config.toml
groups_per_token = 3
norm = "layernorm"
learning_rate = 0.00563
beta1 = 0.93
Below are experts of layer 7 (counted from 0) of a mixture-of-experts language model. Rows are named router (the router's row for the expert), down (a neuron's output weights, with its number) and show model dimensions 0-255. Each number is 128 + 24 x the weight over its row's rms, rounded and kept within 0 to 255. Numbers have three digits each.
Before each expert's rows: a language model's description of what the expert responds to. This comes from a sample of Wikipedia text that the model never trained on.

# expert 14
It responds to: Latin-type prefix stems such as def, exp, eff, aff, resp, prot, and inner pieces of surnames like Coffin, Leffler.
router:138176136120178119128163132145108133130113152147145139118122159161154169134085154104138163098156124088099083151141152127124131166107140159151185137124128139170110094153118127144161137149151120128142106121136097159094112130109114138096113163128146068099103101084143131160114138102119166115149120142132161115101150148123136148127154118089142169123148073126109094122082123145117126120146125179102151102148151146121138172102161145117153160120134094129118137104101114104111168157131099137143115138116126165081138116141125126144148132129145120111116119119081122086121122157093147118099138090123143092165069124142120162104158127125124122116144103124138135114104134184080151131086136091137156090105111146120115138146135132144150128115117105131066160121102109160117129120190086
down0:136070127114114115156157152129149143100103162144174122122113113099085093098135131126144128098127134106115163119124137082154132117095138083133164138113158124086167106126151140105103161120192152114132117054109155131112111118097134161136107132164170142110153127163125160137124102163151136116158143149086131094140148144120119127134104093100168128140153135161079113172130158138153098098157102114134162100151164114123123126112153130132122151140161083080143143139144144111122115102131119130105135152147093100120130097163148110185113151116120123098118152139157115136076136161121108162111123128146134158130120138140079095106116148146109082079160093107107135147162145121119146140126159107124137120127097160123138092106104107149139105125136109139135132117166098156099158139183126
down1:152136110131137135143115070126162156143142121117102115143166113117091123133136096049150111142135098132123113097126112173149143161113166132173118083128153133116131147141118134155144132131070155096127080103153142134098106146132144141152140142124121122132136106138116152093167134118110131128148149145121128090107141120157151115109104092116159118128170110091145155179145111140122141141107104119126106105121165154138193111128194100139161172096068113120138142155124108115140108079129136114132111112114099156147194128080113122095169110120086152107129130114145075163097116143112106130101071157150141129119134168122143119118102111111117134124126130126144137104147134118089127127117107127105143113133134150152167098143094165131130127125138161113139174148152187134126156094100132
down2:106106157115142122091123157162121129150096153126105097176124117157145164131131137119113119118153119105146175191110163115072130138118135123114158090111109146105156135162131097149134110142118117101136143134146101098134127109162135136165156136144145140120141150117139136101129138105172192103187136150118153108181133176101159098127136097160112121123138141133146116136097119111111136142114090115086092115155120117144114100113099083081042126110144133115131150107117097146107121167146111146133102149121120159080096152140125090147113131153134140130126124118136136144131126147152139092161144132115142148143119114105144135127109108121080088112118148174149154152109170123125126160089135179110102120136108137186140165095139077105121119150131116079113125120127081132159140097151112

# expert 54
It responds to: Standalone space tokens before digits such as years, dates and counts in tables and prose, as in "to 1974".
router:088146132089095140101130143141108166109156148171117133144126101106163126113086132207100120167121097104144094116123146120102108152135144105150124152109131117110077132114123163116109151152129135112138139149120133153113108151147120094125133136127129142122122120107173109140128152120141138145121129092152151113128114186087136120167111076125130146141079139193108116117119110084134155107134110167148080105152127203134116146118153152088140105121112191102109105120159092118100122132109151133133101105118164131161142139147156136127107149123147128130118136159127184104120121100120136117104087076169129162145112159150148144141103140136148075124132130161120111129160158154095129114118133134144158114115115104123129170116127118069094073102149142142094140168130161118128140151130125
down2:101111128160116065136105129131143095085119126158180104110133125119083124107140142108126129166141123140115129149087151132129128132148143117120176117156117133135144138105128166153148127095114148140154171153119140110108140105139136140140092120171153127099151122165155088114108107129119159105142084100126180133107127063098116149152137121098116106132109095105130110141148130152142132090124124140154156124198112122118160092088109137118099112147152159146122143109096093165081114140136105127100161132156176092112099102119137094110123130147125105122149151131082101136163092095149118129120107128168180111171155172144157162105154140115121152131098139152139139115144097082115132163142134096095134154124171128134120115115107108150132189111130152131135112097157127118142163075133113
down3:130151104117123127101190159123141117104139088071119140115153147123097127127163132058106090117120125100127122139123139150132155092152136123114102140095149137129168170138146136166169122154135130110091145117136128169154083133104132168117145142156119151082168152134115142129126145140139142156132109120132130132133106118130099161094151103085090109114150137091114088138098123152127126159142097113149157097137130191140155120099110138123119114157129164105117054112173111134133161110112121140097078158097130104102151130136116124093113130129130085142122155130159150174147169078094145131122137177134158146121103114131089149115151136142100110129153151125085132150125120123144081124116117106128114127082124128182129149123103102110128164145143130148120084154147159099137165153104150
down4:135167086109098130142099162121143165112105147102147125112100107146110156153163133107105126102101090160134135111106127120126131151089131161150141122134095113123103140133187117153154113113129102124170122117144139104153161179171096107181165129150138126090140119154153090131118125130157140143123148141180125123123128183138104164140088073132102082127090141153115118130133091149168158123074131123124136131133076115101154119162153062141131143175124165188129113152123150093124142132134153129174142151121112076144119150136097095132089159140116081139132135146153103146130140123093142111115123148097097143143122105128119155117153149117139151108136099096155149125144127147150089121115106087125071123170108132110119101120137110149143107137126116107149129138135137103091133121085129

# expert 43
It responds to: Second pieces of capitalized proper names, mostly surnames and place names, such as Gardner, Hughes, Prieto, Poole, San Fernando.
router:159150133100101131187111152100101122126115154154109119144119071162093141160109138117130109155153098107169164113134142133107115139082110098094136123114176166159174098146076139140105124144153120093135134125122109141125126085168097144081127136147096104101100106064178131122133116166099128135120132136173167147143114160108149130150108165135101154128150104103144146140152095138100141135157133137141129127109121124126155146171186133177155097102116102128069147158114111126123122107102108114147155120124099124102138109134096146123155138098149132108156118117166165108132182147131101124159146109122153147126120144109140092135137137132107103134145114122130100122084111088162152119170121117147110115120106116147066123095112132106164134144116142109133148094174125145148118134165100
down5:150127106169174128141107081099120103076158104111122119086100136144095147134096162129105121140162148137145086133091126121122140157111174133153112111128092158118157124136140133111116079093157116146162126126125127129100093108112084113144115096126120138126140102131123173137120179138152078115095113141157132153158143141156095143098153159153108127086146123102173109109176139152128128162121116097123102149144121140091140141124124155117161143132151103147116138170147127122150169143114150144103098122114176141147161071132096125125140149136144145128161154142184100151110118125120130102134151133122158137150094144071111077094072147150137105135151128166112125087104117163146082098129138151141103072116109128133105151126122157106129101160136114104125135147124128109128136150183120
down6:122114098147119083156116114139103150163119128137127176124139110144153114112167149150129149135103160163115133133165136101141133096130118150108125101155111153102109153161142144104184111162133116171089156136116131129154157117134165167103131132109090116151133090140164079144112145105134185174185130128137122124104182139124114099145116128112136154135119147127144099107133143147134164134138148131124167120136122133071165103150131088149151091107112122096095121117141124126087112100142127138112144059121129096132134110084115162125123168157098097105142124149167134113075122130120095158156110101134138129125132115162084145113116141141156133118130125178112092133106118122108154124104118144102095165089127098185129165118129132097109113117127117154130136131071076130082113146156116
down7:186105149131145134125097149087079130137130142138093134129124131106078126133167160124150094092133143124131101094133125152153167120104120098150150119112101130130087141117122102141173121139138134123173122147138148114127168171140101152091153148125148157102112165139143119073081116129147135146158107125104150156105130124115093119149146166140105145102169111108132134173108184112113138121113134139108080095111152151160106103144147120146157128102074114114123113127145116114118081126172180146116132147115127127112127144113164173181131088101116127104105166112112093085119151163135139140105122144125140078132131126121110150126143167165174164128100125104083167138073127124156121172134132138123140119122099122081122116120142131127095115146152179094111116151111135111099128140151105

# expert 6
It responds to: Syllable pieces inside Indian, Arabic, Japanese and Korean names and words, such as Brahmaji, Ahmad, Fukuoka, Gujarat, Khan.
router:130111143118167127131119125139109126141186101148163111138145106116130130157181151106126108128130120126093123119104126179155128140145122098153104107125153128120116149116133129102164107113108161117154157179099168103160152134134122124116118091124109126142116134166158128139169162157134102162115099133085162183111128094112162115124139125119123135120147173121093125137168114102115179127138149128150088172104106161176091084134143150107130135108075109140109138104129103080096099162138088124140167119085101111160153134152165159115140125120149101125153154094124134096131118094162077107109183132114125106133147110095105146103121146130119124161104164108096151119100137152127087107152102128151128117101138139143103138109103096125110167079132179138137109113101087131124106133136099
down3:112168112153126113114149112145115190136083090142121162119121156163165124094097146093118154111142126147104136105144152105117108124071093133104139116172107084109173103170116148141146087128151127126099125130124096091093095111146115131115111117094148156119107135116148132155110122122118115119127108151129146136163101156151094103133124128134116127135126117114144160137113101164102104132105160151149111124138075092087083156123111130151121162180138103156127122142150114133103162106129150172149091176112143207161145113138144086134084095078130125175129122149132112184158145120146144142132108145135094119108135144156124164158175134110121122132089118139146091113143123148107186139120120166135134121102127111120148142088137131135121068134114115107141106113125145144133144139150146
down4:098128122114135124157105129107128102143110108164137143141117097181118144090100133108189086108122123150189102130118147102098144135143104106132155067132167154156139091166074154143134151103134122111142156119154119111111144110162101095140153103136111131140094110098100126110121132139121141107132152113114136148108129166113106143167142170132176098152137195117186088100148137142081056153107160094120130107127180136152161162167103114126137130091114097158100162149163111120128124122124101118134150118111108134137131131139093138112139098109152135132113123104131141152122143148141167130144155121116127150118117148115119167112115122154118109173087113133103117092072167133153150142092133127114111105144115171119099150122134156143125180121142097135122120103151107121135134117092111
down5:115128157120096134096101142173113124111102114087092163143136128100146131064125152136156155120103146177157129079130112108148139130120141145107115111119109152091097124118086159162146111108143143134078144105066150101074145114095129092178114134090126161136189130127114146089150149133165170142133141100104107135117148144106146090129140125093113107180092163150126099130120148113130107165117134114122101153096105109125141107133080098133122113132196083123146110128121155163132143112155128147138152098164111132137134188126156166119104145123147154130134152136112124144102120108170138107136133102138141142115095138171077158114141128113119135151104182124105144113136116170103111133105138119115111136134120141149150101136137147140151129112139107085163149139127151128126133092166159

# expert 60
It responds to: Short pieces at or just after a word's start, such as im, se, sup, pr, as in Criminal, limited, immediately, seed.
router:114160142106114110139097162147139137159131120151091110135140170122107105156126125125153161098127107143137115136103098105077119156141124129176105080152137154121094155101143099125125112175126133149117129135147114126122165127111130146092140103144134099137112136080131118128087138118122124126119113164130102133111116148146164130169124133123134146162137114117168115136112093166132134123087119157143124152107132129099128157117145143114173163106108149097095138121118105130116158145119133123165114137141130158066154186150135150149098135143108123132156126161193171096105130118119117154100141134109138123080074132105126096114117160143126140139161117160120119095107113129123144160123125125118131169146150185125130119153108113136079100109094069132132068148149075091130141072112206
down1:144114130108124123115103140095100165147133136136138129132118126127115138136149126128143125122118082113158122146123119142081141113155142115135111171133148145124106138121108119191137153121100149080137174116141122103149088090117119126076139130155147111157132144097141070153180171155091188156133096120065175109092156145147121157123105143123147129156124123114097128164107105141183118158176132122093107105150099109105155143127138123173144136161131151144101111091118101166134119153154138151146087133153093106098116093170109151112131145147134139159106102115129128111125110130100111126130159085129137127126105139101098098130123097152099116101156141126188115153107137098101129110138124100098142099118118129097156113151125128135106075140109141146139102184137171117139178106152166
down2:129158148178156121113112148100105088117176170144119140059143104139121138080162102092115108139154164167134138112115139160153135119148111124137115133097165152130118078145123155162108097113091141091125149098130128114144137141124150096116104121103113118158137143142173166121135153140147080113147093104120148139120144109119126162148128117115154103128112126108151143124125140133131099165079136170141129125118113104122104123145116129107107166092152150160110096120142119113140105078135124126134147187123099134165133120126122099150101047117170142112102072137120172140165096137090117133109122088127124136111127098162112099111134162100188167129164121126144137134117116171129087159151158125076154095111092147135120121127161117134152120134147092121148133153119132138112131159135157
down3:131134142113113147140154157119139087138148143169125134115113137126095174174103097134122150136140109148140105123112153109142115170142152121149159136146127146133111125118164121096127039167123120136129139132120128094090117156120160089131123144093133082121132121114114110105104209104088152136149112094078125137103096080156135145111164140118104088116161130115136142102083136111149100175109150122158150121113131136121107114101123168095086149109126156132124134151091158115135118114101129131086123118161125137125118121127130130150117100118129085143148108122132098107150129150104102142184164113127137158130094133130153143160087171137139093113116153122126111122097176158182148088090137168117139164118132144139134165099115105128093138145169120118167152095130132111178141153140098

# expert 3
It responds to: Capital-letter word pieces, mostly P, H, J, K, starting headings after == or abbreviations, e.g. Philanthropy, Political positions, RPG, Tokyo.
router:129142093101082142152186139128115084104159144116123114151120150112134125132095085127124068077124157099105146118123134127098101167107134126171137090128147123136137149131151134158150130160115128111133170151164139119111150123145126127121169089130112079113128145084171118143101131084097085175140153131146124114175145097128132160156132137110105132127104175086149115132144135112115125113078140137144113079130132137130143133120161128107137093077100114167113134123140134146126119148110087126120143125125099128139118130141125146140141144147142153101112123157150142146123143117115133137152133167136134123136124186155158137095074129099138110141096139118099169167136128157150147178116148097122181134132131162114080059098121108086136140145068095134131133153133098106115159143134084
down1:104108164169134105085109117119074132143122186108147131160126156120090158126153107103131126120131129120107142109139131090116091134118090126104120091127106129134106124089150120140159111126134126147128117150153161103143172109120103104128165137134127146099088105115158155109146131125114122095158114122119144162070119116117142132141119134132075144090143145172123133142144132136109139101132166110126166147121141146126115142173115145108101131158127091100120109117119159139156111123154063150199164146161110104161109103189145123174111121143122083072093123083151141108105152132067138131140141144138150127155128118134098109067119135120157161130121120122104147109139109134147140170173140122148150148162087125110110101134095100186126138132121147156148094149101162120141146139139122
down2:155137109113122138135147131133116152092078146139141142110153142103129091097134131130149113128100172114141157118152121167161082140163116156159127120148086142144144127140130144120126118158123124132079092156141129134125119104114146095079106134089101133117114115133111105116125117134125086153110093145104147140106129159143119126108150103115095099172117119126157125150171146097140161085120120126105093165109123128166093186145128118060135119138175103108148118106128111145120127172119109124150154138153174095155141134107139097104137109140123148142117126192148108122137159111145127149127144166111137129133108098079152099135131158131129112092169129116146172134119147142051151057131091119156184129138135094129104155146133121154157135082145130111145120122123066129126122145166159
down3:122131093133127130139119126109096139143134113129158131152156127098124135132114148133152152101116098097103159132134102150113125127148170181109145120122152125113143121183109160195149186122154102121107092152123146146129105127139164160160113139140162104152140133118130132118120086122130137118141168123158138148158093154159150163142167109128108163111122151115122109164101095166165141151124134140132152118104109122125126102108141124155144079119109157159117086134093105146163105123174139140129160137097179163105113111138139120130122136164155118095141126085088127129130105132176107103161088090109080122128103130103053113103101104150113124133087106155128116174140097113110141118114095121144142140119144134121129151136129064129075116148150122142063121121163126115080094109126121

# expert 10
It responds to: Plural suffixes s, es, ers, ions, ies and whole plural nouns, often before of, a comma or and, e.g. years, members, seasons, grounds.
router:141149116182089162099144121150115134074121141096102105086129158127171133130145082135118149155083120110117094121140152108111123144088113139112110113149136159114087144140124138126116138135153069140078155132160141109176115097142125125140155105156152164123120145147106140127139115125140134145144132119118085113111146156168134122144097168146119112098102157142145140136155101174116104102139138110104112126147103159136119087180132119140064126138130164120122125140139121152138130117107128123126125176091115136106122147112117155110152152090093169117126091142189157122134128124113141141128085091128078147124167164116130181101126119152140079149132106092120159141139088138109150143169121101098116087130125158114162091114109143164120134117139079119091133126096156150131157176107133
down1:153143132123135132094136140176145113157142109150097110137142141120141112121135157095150080153120140151113100117119126114085151146129147111108111104142161117167150133140092108066163110193159118100139128124105150122123086132131154115120114099182173120106136130147092159142112142106080108121168175149138099117133104135162173108121123144135101141146092126163111140080119129115145162131151177101115123152146143117112148114161150087093108152153114082132137120107123090115126151148115115127104135129153158148112156109130126144165138145123161100097090164155133128132098122078142154128079138078093096088135133125139161169171105136130144115134128068088099162171145133152122139112118138111108149105132138110162128116138105113151166155124119081109153138092116105116124126114124168
down2:117116111108140165148150126143141127116090103126174144104112114137122107136142136133163108096135097100107157104131112137156098147094159165178118112173108089126171149128118099128120087152156128140156133166121129138113134130131088153154099095165118102133112127090139155127154125134131109125112128137174197112125094104095122098157129121148136176115113117116120068092103137126080123114166104126146120118062124124175174116115096127134155167107050147121145130138114178116153140142127123123159119100120120162102121135169080136113158131127134122122128147128139140144115140109093122110135142175155154107130125105109117125129126130128116116140139126111136097194107117156120175097136104156166154143164121122122098173149128123101127113165123131073122143146083156118159116090128126
down3:099145131110121149158130117105124100107160110136141107144121171069116125111136110148162131090168104138146137089067147158099138147122110121131121141145115169141122112116166109143126131092142121152130127138146147125173111112129153110169143172138146135144124144133099143082112140131129185121147122073089172144124173120139125109131134153115121107134140145155121131181139135145164124104134102151173138128119090132118115130137093160131146131132090143124155135114193098126134174116160127121123142139121097107097071117085130144105142116142118123085059119179121144140137157125141136133107121081136092204098126087151117119142136145079112153156156170149146100098124096111126102109134112113124136148130107114097093116107150099131114157130176141142099105149110123097103138158125100

# expert 11
It responds to: Number words and digits giving counts, scores or measurements, mostly in sports and match reports, such as seven tackles, nine points, 43-yard.
router:103109096147107109139143119104130135119125141120154139172079112132172084121098108128131151114114159141106109113128129107131079119149090124170117143129103112131094141137134142133075127131123144156078131143143121146174198134126151126139140088119117113130109126101118173112119188166132094107137089122128114091116122119119140133121155147136147154141146132096164160162148132132157167099113109134114107162163120148066156096141146145145155170095154120162172151160102126157109127139101104104113117143087131150137144164164116154113157076116114119129122123163107146095150077151146135123119089072138080117128112138123130133099145124111071136156104123172140159108169152112095108127094102104125109139140133127128137137075120155099175125138131145149090164114147122098128123145127140
down0:109094135168109143099111158093103144129090164153133109151120120095137148150125110115105103142149119085133122129155128124128119143118112161165166106112093128091121159167149122106184152163110125077140110118128148164143092143141156114145117141180125114129130130140152122107131149138108113165156129118105148080148119171104107177181167138125152118144179096104163122142119124088095146104141148101121110118103158100123143143112092098144127154101064096136118149143142124111109164136087118123139157116153079125146118114104128107117126110138130131173147144106171103156140108119171099168085124131112088117114153153109165101104065145169113140167131160111106102136118137127142124133120123135108143105153090143175097106146103138147119126106130124192136114127095128093150117129138142
down1:121150152151115155088137103132134155136104095103120125074121122129122124100127140106083120133095154080102128102122163109130156126164113129102124153172118145103165125112143083159131100114141154118125150110130134134106130127139083148114118089158123147161119078147121155145122097096126114126090072113107105113133153155078134127131157149163137161145108092084115147179164126118141155121145142139164141133130141145145123116146105148169121162091149145157186086138144116153089133141106126105122171092150135137135134121115141175156116129111137143120085100112100160100066100145110122132130137137162090150082136139152134136107110137109106137141127116156135158158181160135172110162129100090112106093142103129130172163157101121136109134126135126168108101151127134111083171109145134
down2:090132136151140110153137123091098124096141128138132092088159125120119139135115080159061121099127135158122126166132125133137099103154137160111154114099133124099112128129090127175156124130132132159111103105123126105121114081140123112116109122116117137139082121115123090150056169161124118099110109116120120113140117103145116114133118168194124107170128171092151149102151087099138104127115101072072112120120122132127141105145111128146168105102095117138134166136105158120149108131128134140073143124150148079124087126143146145155133143162140118176143136131127151116108139189140139171124168127182139120148117145128113162131123153120168124123120157148132174114144145190146118122111099183126085158111143149122106097126138102113179137115125112150151138123130176131116145151132112

# expert 35
It responds to: Single capital letters and letter pairs inside abbreviations and codes, often in tables, such as SPA, SEA Games, YPF, CR1.
router:131112147112157099160108134161145079168138122104071161149119112120070136133114142145147117143130153207121105124151177083121175112126127146155176143135130109107123129072094188115117074160138097138111135142139080106123158149105124112092117126171149132134169149157104175069150149111143118125113136076125131125113157122141131148141120113112152104159171179100085086143112109110128119146152126124125145115117155163089106111124114137145143085125146166143087127131139132099140122114185111125149139101144133127133140126124108102168155116131139142104145146130150148152157124103089130140130123146097159075168130101151125134120141140114119110112140163126113102135141115143128127164116132121148097150126138121150125107142134156135091109129119120095096132111106136133157098098085088
down1:144129140159100140135099129120140175127156145094100131186142148153163143139079136129109104090097136092141135113129110179127124182121167162123168158161122112108128106132139087125153173171049158137141103108108101102112113113093112113101121103123112161166102163089131107115162084124081110151129160171139110105143118103142136165114129113124086145127167124104124140158145163152117139108128131117104131149112129127133140127131135146111109097124104153156102127125147126110061146152102108106174105106125146107138122140144111106115129126109103141148108184117141119096078148130109120131122114129161090127127121134109150098126138144156106156108130103137184116127145122098131135132194136090135131088114184133136150152134121155096149094181112139141117123120141141093132139120118156
down2:135131122108106153099144154090150103154076171128123087108133135129181113115084125096129128135142088112117144123124159110095111105161168119092086091141129104138155128127127151158096088123113171163111166114093133146120157133164136151110148142130129110146143106155111145115142142142101120152121124117114102109123087170137119111110139140159135145152131123094077142105093193115143111112102108153113102136116090125109160136142153158103153165122170157154156114126120080116102155128141169086157100149148122165101159129083122156121158128124127138108112117096154150079115137166125134097122132085106122170167137111162155147155086146134133139172186123147137115162145127084100089128130124147098098125126124123120149163115104125135127167164137093102139115097143130148100127154119116
down3:166109091152103114092093093157128095130100109091126102147089095097145157117143134128075110142141151168137144106098162143124110088107116094137122137145157126129128120112151159160124158136137137085094101128133122137109115100170143137123113132134128144091091107111123146144175095156127137145066122098096118137128107140131136110112140166132149101146127137091087125155137137140144116165169134084116107161117155128168121106164128115094108172127083122144109116113153112135117124104150123117115181133097132132164145159151106115142134154154132151121098130154118104157107110109103148143154106169137118106152149157097130123137147171094094133141120105106140121143165171139161183153123080116126101136211148130145065175129100151107129157133107110157116116140125126147110138162138116

# expert 9
It responds to: Spaces and digits following a name in titles, routes and tables, plus place words like Street, Road, Station, e.g. Route 1, Hot 100.
router:104124125125099128119105164093129093164172115119124119121097116146160129129114165120105116125104075113124115161137154072161129118211146132128091146155150165132137109132135111140159118142132136079132110102115120123142132093173116123132120091126124134185163157134093151080141122143134115113114145102101123127091106107129134121116106146101131150141136126108085131130153092125160138140095190145155144149140140109142152144138134169100147155099137092126146131096125140133120119183138132140124119118127115108144116091143109143108120133156145128174133076145114129116182119127103158152114107111196130115130151101173117112099169105086186120107091176163096131147130148125081098109075139076139121138114131122140141139142119147123128150103144116139128109106182128111157132114090130
down2:093165129121123100151155119129137110120147071089139149115154133179149140120154093084152136103143146137113118099144132157160084113088143102157085143138134115122162124162153105143139126124141121109097163099118128095121155140143114100099125146159101100130131186144109121104091173096148138122173166152103151153158099082125092093151124142147101110097155107068133149138168134099139107110072096126145111134149125117201134082121154127099101124088131149143133109115102130123142124097089130147151139136159162144099110107141111117140107122173137126115158186160133157126125137172130132100118147111140116141143140108138157154146109150127096174113161153158109126134103153108156090101125137110153133094131121126158141141114104124121165127095128106131153135101096142118110110149150089
down3:136112121141111153146134086092148095142151146149119140117127102142134130133146121146110140138142090142129130170128122095134147139137152089151112127096166147145162129166093160120121100112108119108144143142119102096134104141158086126131096158110170095171113132110163146104104139144155155144106132148125135152149144127103117118147129189094086129128148089127180144135136117077128120122119134123144065090130124115138123111121134072128137132142094092215130170142136118145115131139100174090145115145136100156161125111140152080125067093160129160083125117133156089132124131118123129102120151137151113110190113147136105142096109185102092125108120146104132100148104125126107131142145173097174176150117123145146103146131117162100129122114153140100110094115160128130122086150135104
down4:132158111147105137117167104160131176122093121148149147083106125132108124143121105137139132120146073143103171134130099119118094127127145123123086125161152146147124111151120111121117150160137131086101124142143132144130130098146099124136114158156105126086174174099093108128171099130170129156176136180139093142121068136160163135142101122145140148132115107117119095124138128118126108114146170165153142088127151145112142113102117129157112114132116160121131089121123126057125110125130131113152108155177134151105141109125147136134163127126126166159199134153116128110150082132122074096179104151138102085134164097134114109110122116133153164127130122088140149113157089090122100149122130122143113154117126166117140097093128182136158132121099102084109131167137118102145131095079131

# expert 55
It responds to: Common nouns for domains and institutions after an adjective or article, such as business, city, industry, law, church, warfare.
router:144089144140105100124121137112116124138205176102133095145134170129124137088119083152160125135157146127193131141135147127148172095151138108105131138142128172148102126144115131129160184109141116123153156079126136057108115118146152109180116144123147129142129162169129090115166133163123119107134132134123156175145120106111103107134120112099128087092161161144087182104124161149114080113116170111120109103149155114141145104167147129121109110116147114134099109116122162118142149147163151121169105130144148151116095110129100178101184107159116118123149106125135143106121119123107184130086111142133126134150127114135080106122120135120150101165095086130099078108120116126128128092125152123110099084108108150125143113130101143140122165118144101132105102130098119133114132133099135
down7:136130118166136135104107204114115107121109104132114104125096136085119146131116115124179162135113116139147100142082109131091103112117154155111128081135129144101140155136132132105115098085110137134087173135097123118129144101107118148144153111076143156142145102110144114123107162083113140147135105104118127115124115105118154147140140112130136119128126137123109145130154184126124091134142139150144112067154075147149085127124099127114106134128122135164149161080144145130107094082091150148103163138131092136138136141151143140190168124146139134142130107104122173135132150146125118112156132105168116112095112068160160116104105142123167129155134164125148143169116118088081139098094130157146146125095094158118148150100165156201151131144139144122155123173129123150111150138135091
down8:148137124069122091109110142156105132164144135089126165118139143093137138101132103152129118145156165153157152092182092143163114133124161114118132105141145107171125139117129138152117160076110131116113138105112129095140191125102119128163125118112119135100098118153103138150126122125079134112116165146152131084119122138101141106132152140086145149125103093131108110118107125124106164160153134092132150152144215178106132121126114106146121194127154103158146145124123120150155146148130083142147148112156163119129121063169115154159163144147127097121128132163102137120104090132104090116142139146118095085180126137133166174129100111167134134114094103122098108118085150131088108148106097097113135156123163135116133130117125125129137133116129115144126085140138092115111142144085111
down9:150127118127106145099143122113148130105109139152098146110167111095148145092129106119143144114126147143159120132133138152115138130134166108112105124107125137119110155095137102123178119106138138130065105145103132128129158142109175141121162112080125109151104100117160124161113153143111146117170168134109100115138113109117092110143082093105157160094159062075138163151114089130132142109147095106134108128134107114132113126124130111104094148176126138097158153126144108087126161124137145133101164124115129125159142065127155129137111180118110143113094141138157104129138160117087104165166132134113147196144123145151139120121131160145130144135137140139184122105100146099120092091120067144141137116144105155123133168122142138125086098106173075156122134120154170159131097169129173

# expert 48
It responds to: Closing pieces of names and words such as en, s, ers, ing, is, as in Golden, Welders, Venstre, Furious.
router:130108154116117154122144113133100151149135144149156138093086102160140092119136131098124094139091107122109098100128106082152119152135098148112127139114131122084124096122146106148156105075151083109115161143120095099134063114124105153132111073111123130138158099102125133189145145151139137130126152149162157128150127154130132093131167141102136167155160125138149114112175106106113081101140135100141102181137121092143107135158119144121128159173076149137123139134165137098106134140127112136167082109123122141152136131118113143158099138078100121134102115100175121170122132161123157140131110113146112172139126119140110139103125150162138163102140138190118171130147162161106102123120117121116102127179188163147118126092135110167114124150145116118114133124092074133131100115123118
down1:153131118138139101113152151115143097153144155142154136112105118166120125117096123099164096116140123117118140084134104132133153151135130129126132100157094125102120143116137124110146118176155104129085138165144145131127156109156094139218104142113130097133097145115120138132117158114109174142156116089151139147129122101089135155158128123167117098116119112144176104154156091132129161094079113137164097121125098146155074134117127129108138094138130124129158109075146119128107171128135115142101150140135143135148143130148137160132125134100120120106118104122146177086123135172156064095144123097162126138110147083102110125086088170137143103137119135083139113130118145104142162167159153120131103116163135125110172110162108157123095149134137112119096120208148127132117093123107072
down2:130104097139141133148133139147180124138129066084146129090119114153127099109096120145112181111144154133128148092165134129154163114112105155122138138165112133138094153120094130135107112135137144104096126130102116119176165124083119106184118084122129102098124085073165146154158099107147160096133112090144154099167176202164118119154161187140080113154156127146120121105141077114099134126117134123103115146124063096135111123148093128140148129131150134116152141133148150109145147137113089117114165125116141131111091104121131105137121134129141163140119107089165144164097163125117121149124102067098138166068167113134125123142140129114106120158124142151155103154119136138105118107139119130109142129122136153112135132103159126157168150117114121146149138112157123093123107145131144
down3:181086111113128114110133161111087173150140117113139128121127118107140131104148163113096099135117121149114140135136144144088087133100117122167160119155127167138163097143090093118156155122138120176109129107131108117101153143119105146086150167118161108159142122118151124106086135163149131123138150135153136140122117140113117132061109130132133115169135152120140132133087107097071146121174171134124134126107145122135100133122127132148110133178132117161091104132129059105173113201155130103137156151106146101097156104111130119169120090153180107177153144162117139124106143165163109114105139126121154161134121114119124109138118084118125105106137108110168087165119136115158141075143174128135121084095128146097144111131114134146106142083106107133136113110163101115138109141144144

# expert 45
It responds to: Capital B starting names, plus short pieces like ar, us, in inside words and nouns like car, bus, bar, e.g. scarce, Barcelona, Bellucci.
router:153119144082164093113141181118140148133127097134148095150124130082133190129151136140127163137128155137155141139127160101143153128131083167095156099122139127131092159142138137091097151116150108096113104152095144101147161129094110117152114148117089165124135132096141142155086145116146120087130127109135118076123142115154102142137136114148144110113086121099122141151148152126123127148112174080133099164087091165152111144071131134188154110115135120112120162130108113140160092144105153160124107196087143131104087098129101153066122166097136128087111141101169160112122117118128138119102130129131141131104108170135104136149129126113133120148103114157127142126148142156128113145090130122155086146144135154135162124158094149131123102115122164109136131120088158162100134175111112
down1:115136155103131148130111114157132122176100103136109115109127103140133137090119121104105152111113126101115121108144128147101132087141131147129167137166161146077097114096159113113113133117108150132118151158152085148161151127127137102086105098127123108174139122171177159107149144157127115153154144155099109150192130105148108145182114078099135111125135111108134138096080135113105102142132174126123143148116162131143126125167107129104147129114135152134112172114165132141137140085156111140103101154102098066149102135111147156133142107119138168119149155112113143144118088147125140129109072073134179140167118144081144096116154115153153112107150120155176143143166142125112117133108115150148138142128096158123142073090118102121142112111131117080167112168117094148144101150109127
down2:110110120132115158133161139086101115117102122097135143120190116120110154140173111165145123099130126105130081104117155111108125154125100108120125143167136170118158156069134161116163126158123142136084155130091147133141164146122143132119132109107166082131165125155110122106126102109133128123091137158106124128146161107097134188103115200135119116099106149155177125123101132086091121143098121145086132148140130091169114136130115100132168060141142127130062125123145116151135110128155147152131140081154122100135176131152150141110129159120141109188141151106124157133098142119134113139136124168134117117104120100147081137128095157133164124124088125131129164117123158134090132133146101129097112153140137129124111140166106111073113136147125138108104111162081125156136090144155121
down3:142139149143119104159087106175092158096117118162152169141142117118073099092159105113110151090171152122147124091102141118130159136176148162089122156105143150083139138102158120104143130129128127093096126108136136143174139135120120134179098130110098107117110138140123134108135094156119135119146126113155138123123133160113107151109111148136150083124125177126112185144118144122112121129125117118179098138172110132137110154134118127106137127143131145150151095091116089116072119112134120138093095172105149139133152165096110128176162158087124151088161131106129141104117124153110112146120126138138113089121150133149127144129166127110121120107147103154123094098079131135159134122147107144142085100124108116101175120072145150146120116137185096138102150154153076141156159159093153